From a checkpoint of a small mixture-of-experts model trained on Wikipedia.
Training: a variant of Adam for the experts, 351M tokens, 5356 steps.
Below are experts of layer 5 (counted from 0) of a mixture-of-experts language model. Rows are named router (the router's row for the expert), up (a neuron's input weights, with its number) and show model dimensions 0-223. Each number is 500 + 50 x the weight over its row's rms, rounded and kept within 0 to 999. Numbers have three digits each.
After each expert's rows: "gets" lists some tokens that make up at least twice as much of what it gets as of all text. This comes from a sample of Wikipedia text that the model never trained on. Tokens count by the router's weight.

# expert 16
router:485451557528473471551512458474512449499516435556483540557513539571502462432442447449461549525501467580505538604592568478529527532546572618529445452564488455532502594384510459351482431491488519444453477599451469493521453483482587531433524524507496588454415615462474537448549532560624530504590558487532518475454454532466597445506531489503389575519456550488502506456518436607527582496479428452519450555460530511414488501525593400466505412549483473455542505371477458480557554465508554517497424486446535480445479533440435483535560427497525501515539473474568540555502501555552495513477439431463458488450525396601538535465459478488514563455523481462534477474498484532484488431547
up0:493599392462498547470474491549489546588450528472527490579468515584478601496550607558431478533542477596412458534452486426497487429543440485554484505488416455497477478587530508554562503469502556539522438390507550509507532520499527476484506474453530422511578486604468492503477528451464488443478484516498491554526548419499471577617398491492562468430493517576396377484552434566522440491423547583458596541410495571539491477535462482503531472494566465504485448490434557438506383552446421463478577487477532479521564516542449406500537415498546553472522543533487504501467576517517508444488437566449450587506514457591453551539441588485533448498506476561550546473490470552496488616473
gets: " was", " played", " He", " for", " is", " he"

# expert 59
router:485510490502409498520578605397572513566537507559598531538487538482442487510461522576513455516501446526433470479581588556475524433505470488524605482546428478540494554531504496486413429521605494408528508434481496620514426520462457507569468455440514439554500476496417505446513479481443532485485471569497510533502543496551437536526464470573552441443460488459490556526524492508529532503565513550514515374464575456566477507517451494410534502472429540484475487537482566530608382535450486503461543522502421511431538475484461485475506480519591446533579481445453475550599481453448470446553511563497423474594574528553422561532376540630431526474560513444593462444513548541422410491480
up0:459591417445530444535512519551485502548500530513467470558552481492473517476517576534501508516530453535586508486512476486526566526612442482520511561462434430499497481453549477568380465481510465420539531485441526578559594553520467509519468444577517434567531542501532552497536520511480461551652498425439504585519445466449422553550511456409584508415457420537430473498554506479561523447496530468557571569470503603507497474519493491437520421541468458557503425499502536508553429492418472553606572442496484527520475511511474486367539459541569462465639522515472433515541581448568497434417485473475508527509531444502331556469497468546472413452455489535531562530490516587450477581491
gets: "am", "al", "ham", "im", "ir", "az"

# expert 62
router:481556564520434459391486499488502406594463518488477622513545524503490438474488479523577473512506422500402468467519525538502374596525493419572473554507479511581467593508528423591575483588515494565511591471544447500465482511432371545556540541472407539522532407523484445471560483514472572474522428462534459455541515416547500509541457563518468472496511518451495440603466535558517474555563447454520404618539479456529399479455503486462535532459464567455531571526442481540548554490565497576582430546604414507469468439493533417484469561569450471451490526482435504409515448533482455422545511480502505517504524482521477523458554467448521551612467575517447512487536456543546552537458
up0:498544480482485576507563539581529567478533559568512502651504469498524549496566573549480526476575502540563507464499448468534444441526453515590536550498506440546476492538526472460454480511526437456540453422435485591531543596569446471471483483593603473526511485489532521539542546520425463470517477462354434613524418426454478557506471524447558537478499468513468473457540524483547463441444425617505636493454502562570474510515449549450490565453437477532452519465462406527495408495369530485523530496436573457491565533551432449480535507480573513524490551550567381486428591426495503517504469529435576548489504503543451502499476545551484427464481448491582511579466472565476395501451
gets: ",", " ", "2", "3", ":", "1"

# expert 18
router:517552490523558382491511546438539524465467501561421545412530437516420485497530445532521541456517466517449465464408469438509441530510484491507539515491485524520383465569577482473536451537559451489417625450578494573479488461520463494578530545511504376436496434481437458524530479543455589582534498417511522436546513504524497525469463575442534428574467531464514464568510581388469481536477567550546427432560535370587489533392512526429561544499499569506476547536454431554478506433483557489584489447591472496463572502464494420538500553535420576503546480447465519517524427484471504542555423506575611519486505518445463507518488546530582491532601502548537439480489516407588516535571
up0:403529461507514568524567543546503573525484564508503516574499498533504486478504616476498421559410432508567561509519478514556493481515527525576577576409495539490435450545580574507471468445569546468582472443484516565494516528512497460450484437466566431478509575632426498508556475503591492505498521498426464535507518438472485594526451443423520545529547428498478456462529543458554437516494569546450617522411555562561434452528530525376552467441521434582372402535498500493477368437416450470498568476493524472473597493436453494491527434458518561469560464580469412532542526491480435537504476534465443471511534483561402441495469496580571458511464503582505508507452532537455456523527
gets: ",", "I", " ", "T", " and", " II"

# expert 13
router:441629535539536419523509529440433460548461502421485494568565465514449528472562421515530551536514479423561518518448478548551518488481531501564509491537539438508548492578550475473471529496536474425545563523543521488449392443517469488594483501540460581432519493497441446510550565440520438441568474529533486463567411508445469553455486533496572493540553448428457467494445544471575459592573574522553548462434481459532466541440491518405491499529419525559517457438553488524566481440399576576462473533582513525468436474350514402420569553563457484522480402583481557506480503515447508547546464426490545502523443480466482478508408450463598507477416531579534503458555533520644547513456
up0:488491438447541505537567511547479523556480553471483465545512449518510541615490561495524499545476417503533499501551364513510438467538502517558544596534453427544450490517510509611487512500501455574496483448420534530485596558577461564495509468551519544605561441551460486552498537507556355471572488498427416584531502583446442570489573461404539543486481481539501479425525469514527490483477463536458542542369542525516467521505457507418483514495526441609383503465521506511443457533430393533555513492535539447559542500547509483526492498508586558497544547518535438456523506415484590567536483468471528482457489547516362457477535533564481363429468477554518578445470614486501407539492
gets: " was", " is", " were", " are", " a", " been"

# expert 47
router:510526537522426544535527537471547544526506546516506553453551389421422543507580570473505558428455490555453485515433453548456503479534426435483604444471525549408435442546593516560536416561529482481459584564517538560559487476459481497543573524510502431608470488443450539528473388423474450466452472602478467505535567533529424554475540529496530476457514437594573491473486468526486423401552548590450499369588484433541530542573431480515473477475421542452537427497458487601574446491470439513494524500498464472484545471573523458557483572472468572415488531480479477458486550512492486441542507558438535437557554498576467541459506601522535460535522491446426580409513544539454473437437
up0:534525387505442487528550505605538541532503642480471527641480567467529543493563491486443511444511470605535489521544532513490447485496474490552415469545508373467472527391561505546530480482480538529561456493405566490528518546555523580515541449497524409578514473516495454507541595480536397466578483471420514512539443479490406587535497523458544482510543463554428535431573578548487544496397487537497568563430459550550463418506507517512585495515487474535419451570548452476440419506438532479540532498554469503476534518606449460541450476472457519441537521559480507452491473479517554473472493558508546511430532415492373447538526476525509428533471592558406567527464428572554418560482
gets: "ad", "ut", "il", "ud", "ot", "art"

# expert 60
router:495543581542578489443537542443540554477473537442436556521526478468468454469506456539508468475521541452466569447489512494568516571449467537522538548426538488436452447483423464495472470508541422566424491439568499474518499513523461496538465449494590479461499439428581506449589570539472511554472503530406519472523584534562527550401520529480580489427421575532436464509415485557562497467547577525565474520578569439422554582447534542480385515472415474520538493518425475458473516441422460493577601446452454481469451483510448457568509526550521494491519555488444532567544470609539492528436571554501569588478433493507512547533424591609520525533574572527599476534448583448410530413553
up0:496544327462455539524513534526528489573481564462531533565512540514474454545541632523585445559531450590545544483459446498582466484565406514486504575495477539572538450502578515580494496496572536479520511470433550542539528559535481462521534452538501499506526510543486522518457522427504447421495565509411490554504430492447462513502428462385521546517486503508450463518533527429526424490475545532501585566420516522475460431513524550425591489463435482543402440503452503518536430547456474501480613493442563445460536506520536471477423458494484527436515563539482464501540657494483510537488515486476460620491528533527393503557546469539492403455463517525485600537474459602440366604435
gets: "201", "200", "199", "202", "198", "197"

# expert 28
router:450465471459426458461504551418548427494565458536486570432483449482502400571563606403506586438498494535434372543513475419528594522480478469577520594472410457497427442472466425450546512619489453513565569541410518454456523440476503532549515458482551419510472466518447484472474395473536587488566509535577531435548578494463406497439515558498487479531560555555509463574476549498555466597509514481450437442596461471503514556459512466464529535482466435469544482498439541521502490447515594541522448547553439592580455494562512476568397557523464605484470460549483554458482543474489415478518499426501541420538527438507457508428514531534502419460554531479513518478483574445549506555491
up0:594497457449475457521514532565501551595510523539502474570477510430476536456588521518523523576502483588576494476442480562563459449526395503556493537515531412494539507592546505549459438468578535437511438341380591481500541483501516565545502500495590430590482479583549443502527509452549465503506486418435473548504467510419503560571490522431528529517494499545496526496512478484476471475443477535570648552475496580575399428516430460462596537483557455533457459459472392500557463488417513438520549428463413420443534508548490502449494512491580519539583595556484401544485592487440535551526519489505441556485548446480469489522425501521513444419436567545472555534468497503501459484458
gets: "ic", "id", "y", "al", "ed", "ag"

# expert 24
router:441477415458492562435456391547419533640510589482498470435477454567542500494587457550513551533593493531609550501496451650555496447503416490546553561472477465493457534576456503514577533509500570540546508492511426598421463443527548509553523413457471516495562512463447459536452508558541472457447430539480427471504445417496458492508461468400506471490589590435532507554531481563549398567443502518582570562521529494594545396455475506427458492401529472538473523471488483542544486541390460494483516517510542473470490475414514416505504498534518564409430528463443533491454466531541485527571525567501475537486535474555551499490499513564440499574446447524478551470502433538523557542398
up0:596511456506484516530582531585571539553500568504480571556558465534467524503537524552504470498508422494522541515524478476525514492525389469451549576521468436494548531507551541563472381493608488481457526393436602502486554471520428483504429478539438563580561535503502457514527490435535430464522522436480490604561449420518390557537472513443507497482550461598473526454564482530576504454446530487478540465418493651555510483541498510391480496509421495520399473557500532493454409509483406535467495449518503505457544470602519484506488420536528563459583534510455512468490527384592560572391487495462541446457550500514365475529480491514444420554442514555449542474497563536553429554510
gets: "us", "ro", "-", "ia", "ine", "i"

# expert 26
router:540534543527449427471467559482517497498448584511472564483522498468468594444545500509513542513469462525491498449543571443489522550454484551594499570423534527552388479621540430488533430547441573550539596480535479555471380596516467519550444533484515486406480456455469500537529560445566518513520476469590444419501590485484519466573440512438395460525443447515458455597427561567562452532553516497534470465548509429545495451523522483437587518404534601519486543480440461529493584521520473511530488422594547466487543387438518476432505515487440514476501475570430509510524486505520443549505509426479556405452527415480526467576477565494570448586570495465476517473595437409564467557451
up0:486551442462466522526513526519466569600447574484514493579538549484473555536527567614536466511482466516497571516485449502569457456523414482562584553463388479484493400575581485518454433490446496473486503421464575535529515475584464471546474540474537412556521522569547442579467508475495506453456553514444470540541456480461424548597458466479552558521483471517424475467577495480552451465390554538460599539454494505588494539487435573445521439502537499554369527527474399409484389516434477464430581516520539373531594512523519442488478521517538513496552532587444448480569563427480450468469497477446535538518528509578386465505539549572487466516413461541565503533431455552464470517463
gets: " the", ",", " his", " her", " their", "'s"

# expert 38
router:467521569521487424415565530443470498481445488500508525521545520456409550442482545516491532405459474499478458456563611437505529515506490551577494493486538431524392532502493490508591410553497568503577573438546470561438392507471513461558425528521483442457511453554445426507506521477446544465553437446572432433523598467546532544484492498568507472509449541519471497619383585539522421527530575477553480413452473451557483600564550450393532595461563546450443562543436477477454557487474543491463479516606540447471513454491448500477513486524451516510522530463467391456472445506490390514525544576517492433476551555509497497554435453487625514587542517533484436478504557440569493437436
up0:503558447511389495500512495532486544508508579517551416596510518558454508518565610560495464498504466553531529516549413428496485385572470497580568536526417496502514444555542484479468452473547536509519490407479594511551491558555482424546542439551523482562567570550526451578440501499514492551501528467513421595519556418411479572508499502460481474501471454524500496483495532497536499457424514558403616592410466545565497496551485478423493492577432548433397449494494530440536397530421400471467571456492499481552544549586491489558452468450537568463545523554501477467437516475525520521461450492474455496444527518591379409533510579571505400525437438509512482511504554597531481591464
gets: "17", "16", "15", "14", " ", "1"

# expert 15
router:423479529517581461548432552442461497461470535544477449481515551472498493522485506459531489396531504463495495471497511533459438536484461465490630598489503562585466484628484487507546553493570474550607593446450534441416451524444469515562457506472467529544569457494444422566490502469515490473494521471487497584583587467539512465503406510445485480573531523523514454580425579537571450517568520500570526506490421451537514531462489404480522458453434524490552550499445461511497509489503483577504433558518549562533534444477447386521496568557434573493429583574417454349464595407464461389459501435438519487552542586547441535483503519527455512602507504555423524443504508551527546437443
up0:440526428476513487410534459602510515642455547466458524647518450490604519502553530540495404442486427596472516484529433485574486451554490450559528502498519496530531499531540562538442491537565489535519498406483616474450555502552477540514511449537500496490544474611552459531528513544491446472492563495464505501503415484516380559526497508481565540465438522524361505404522476475536488471465548526519582546384538548512479393507463529478531517453441468513442521577546481490480369497464420484488554515540532521584564574493503496402407476522579511400562542519511462474507546483470507517525444562509523513433556441532383488518514507484573449518458438596495563501507447467523383506552
gets: "ed", " of", "y", "i", "ian", "an"

# expert 56
router:465556476513428453517562423560413485584530505593520489571513486550480419419532391507615547437539472528463513520550488544578543506507450505430479375541569536458440464549544537455572473533561561497434530456608482565522478451537492419551560472437451485491418453408513444423531538493505473534481481530450399421453504508516599571596492519485494522577462559399576491444564469499473581492449528453375384616531541467562469476461489531507464521495481485481490507541469400505532488456523454592503497594531458528441518487533434421544521488563528504544452530502447571436531394428513527462544560481521410533487506488507483505527513483576502467519562528458534450506541489525437513558467
up0:443507402520456431542482499547504580533450524516480537505510510507505481450512576542502454521537449571465523478516480512491480456595423475567476576521490522539565502488518528549460452453537522475479459385432548544457563578527397492525529488595516424587517495573541468554499563544504516552517548431439519696447436400480422543550532515492588486507460464551471502454558503478560520470478535550530619448433488570552470469533451580438503544525537487558458498480423566493482367476416436443473574566455542507513543538490516488424458481494571532452588552553538456492502570455567540479468427554486469546485593422567395518520449528552457397475469451508535466427491536474504416556485
gets: "at", "on", ",", ".", "-", " in"

# expert 39
router:455501512484441475477458560454429516505514581521537527505556481524550533413551466536440519519527593409418514482544517527469514479509443465527480609431516547485538538525357538525533445588476421492510575414532518522421524545422419521470510453474549515427555538537437430558544527535496451478448533604570578469530428604471390569544483493544421560577513509516473503515458568501459501587579445510584508470429444522557422392485542465584507445429465560410539576603449478510502528485543471520524543474492393550513442475511509553532474502515556510491532516544474374407559531538478469537522575538426529486497527550516533456547405476462557550540512536450488497496559487551422439460461
up0:497575415505527524461538495505489548516523547522574469574513455523350514508509564542508485514441372537516509547517421457539468492631420425505438562492477486547381505503575541528499462478513497528509519537461609514580469504547466476561467496554518482547544532533526495505574551509467499503550472476508438523523522420443427563548524491558520542454446388538459521457511530491587470470531538522499489537415535534531491457534474488360514473480443475513406478584483555472541426484405415487559560504502483445457540543555423479432462520503610519459537448509556468493420586399483569426496510556494599546406531459510412504524540507633519468411495464547516562539460489621469445484520
gets: "en", "le", "re", "ie", " |\n", "an"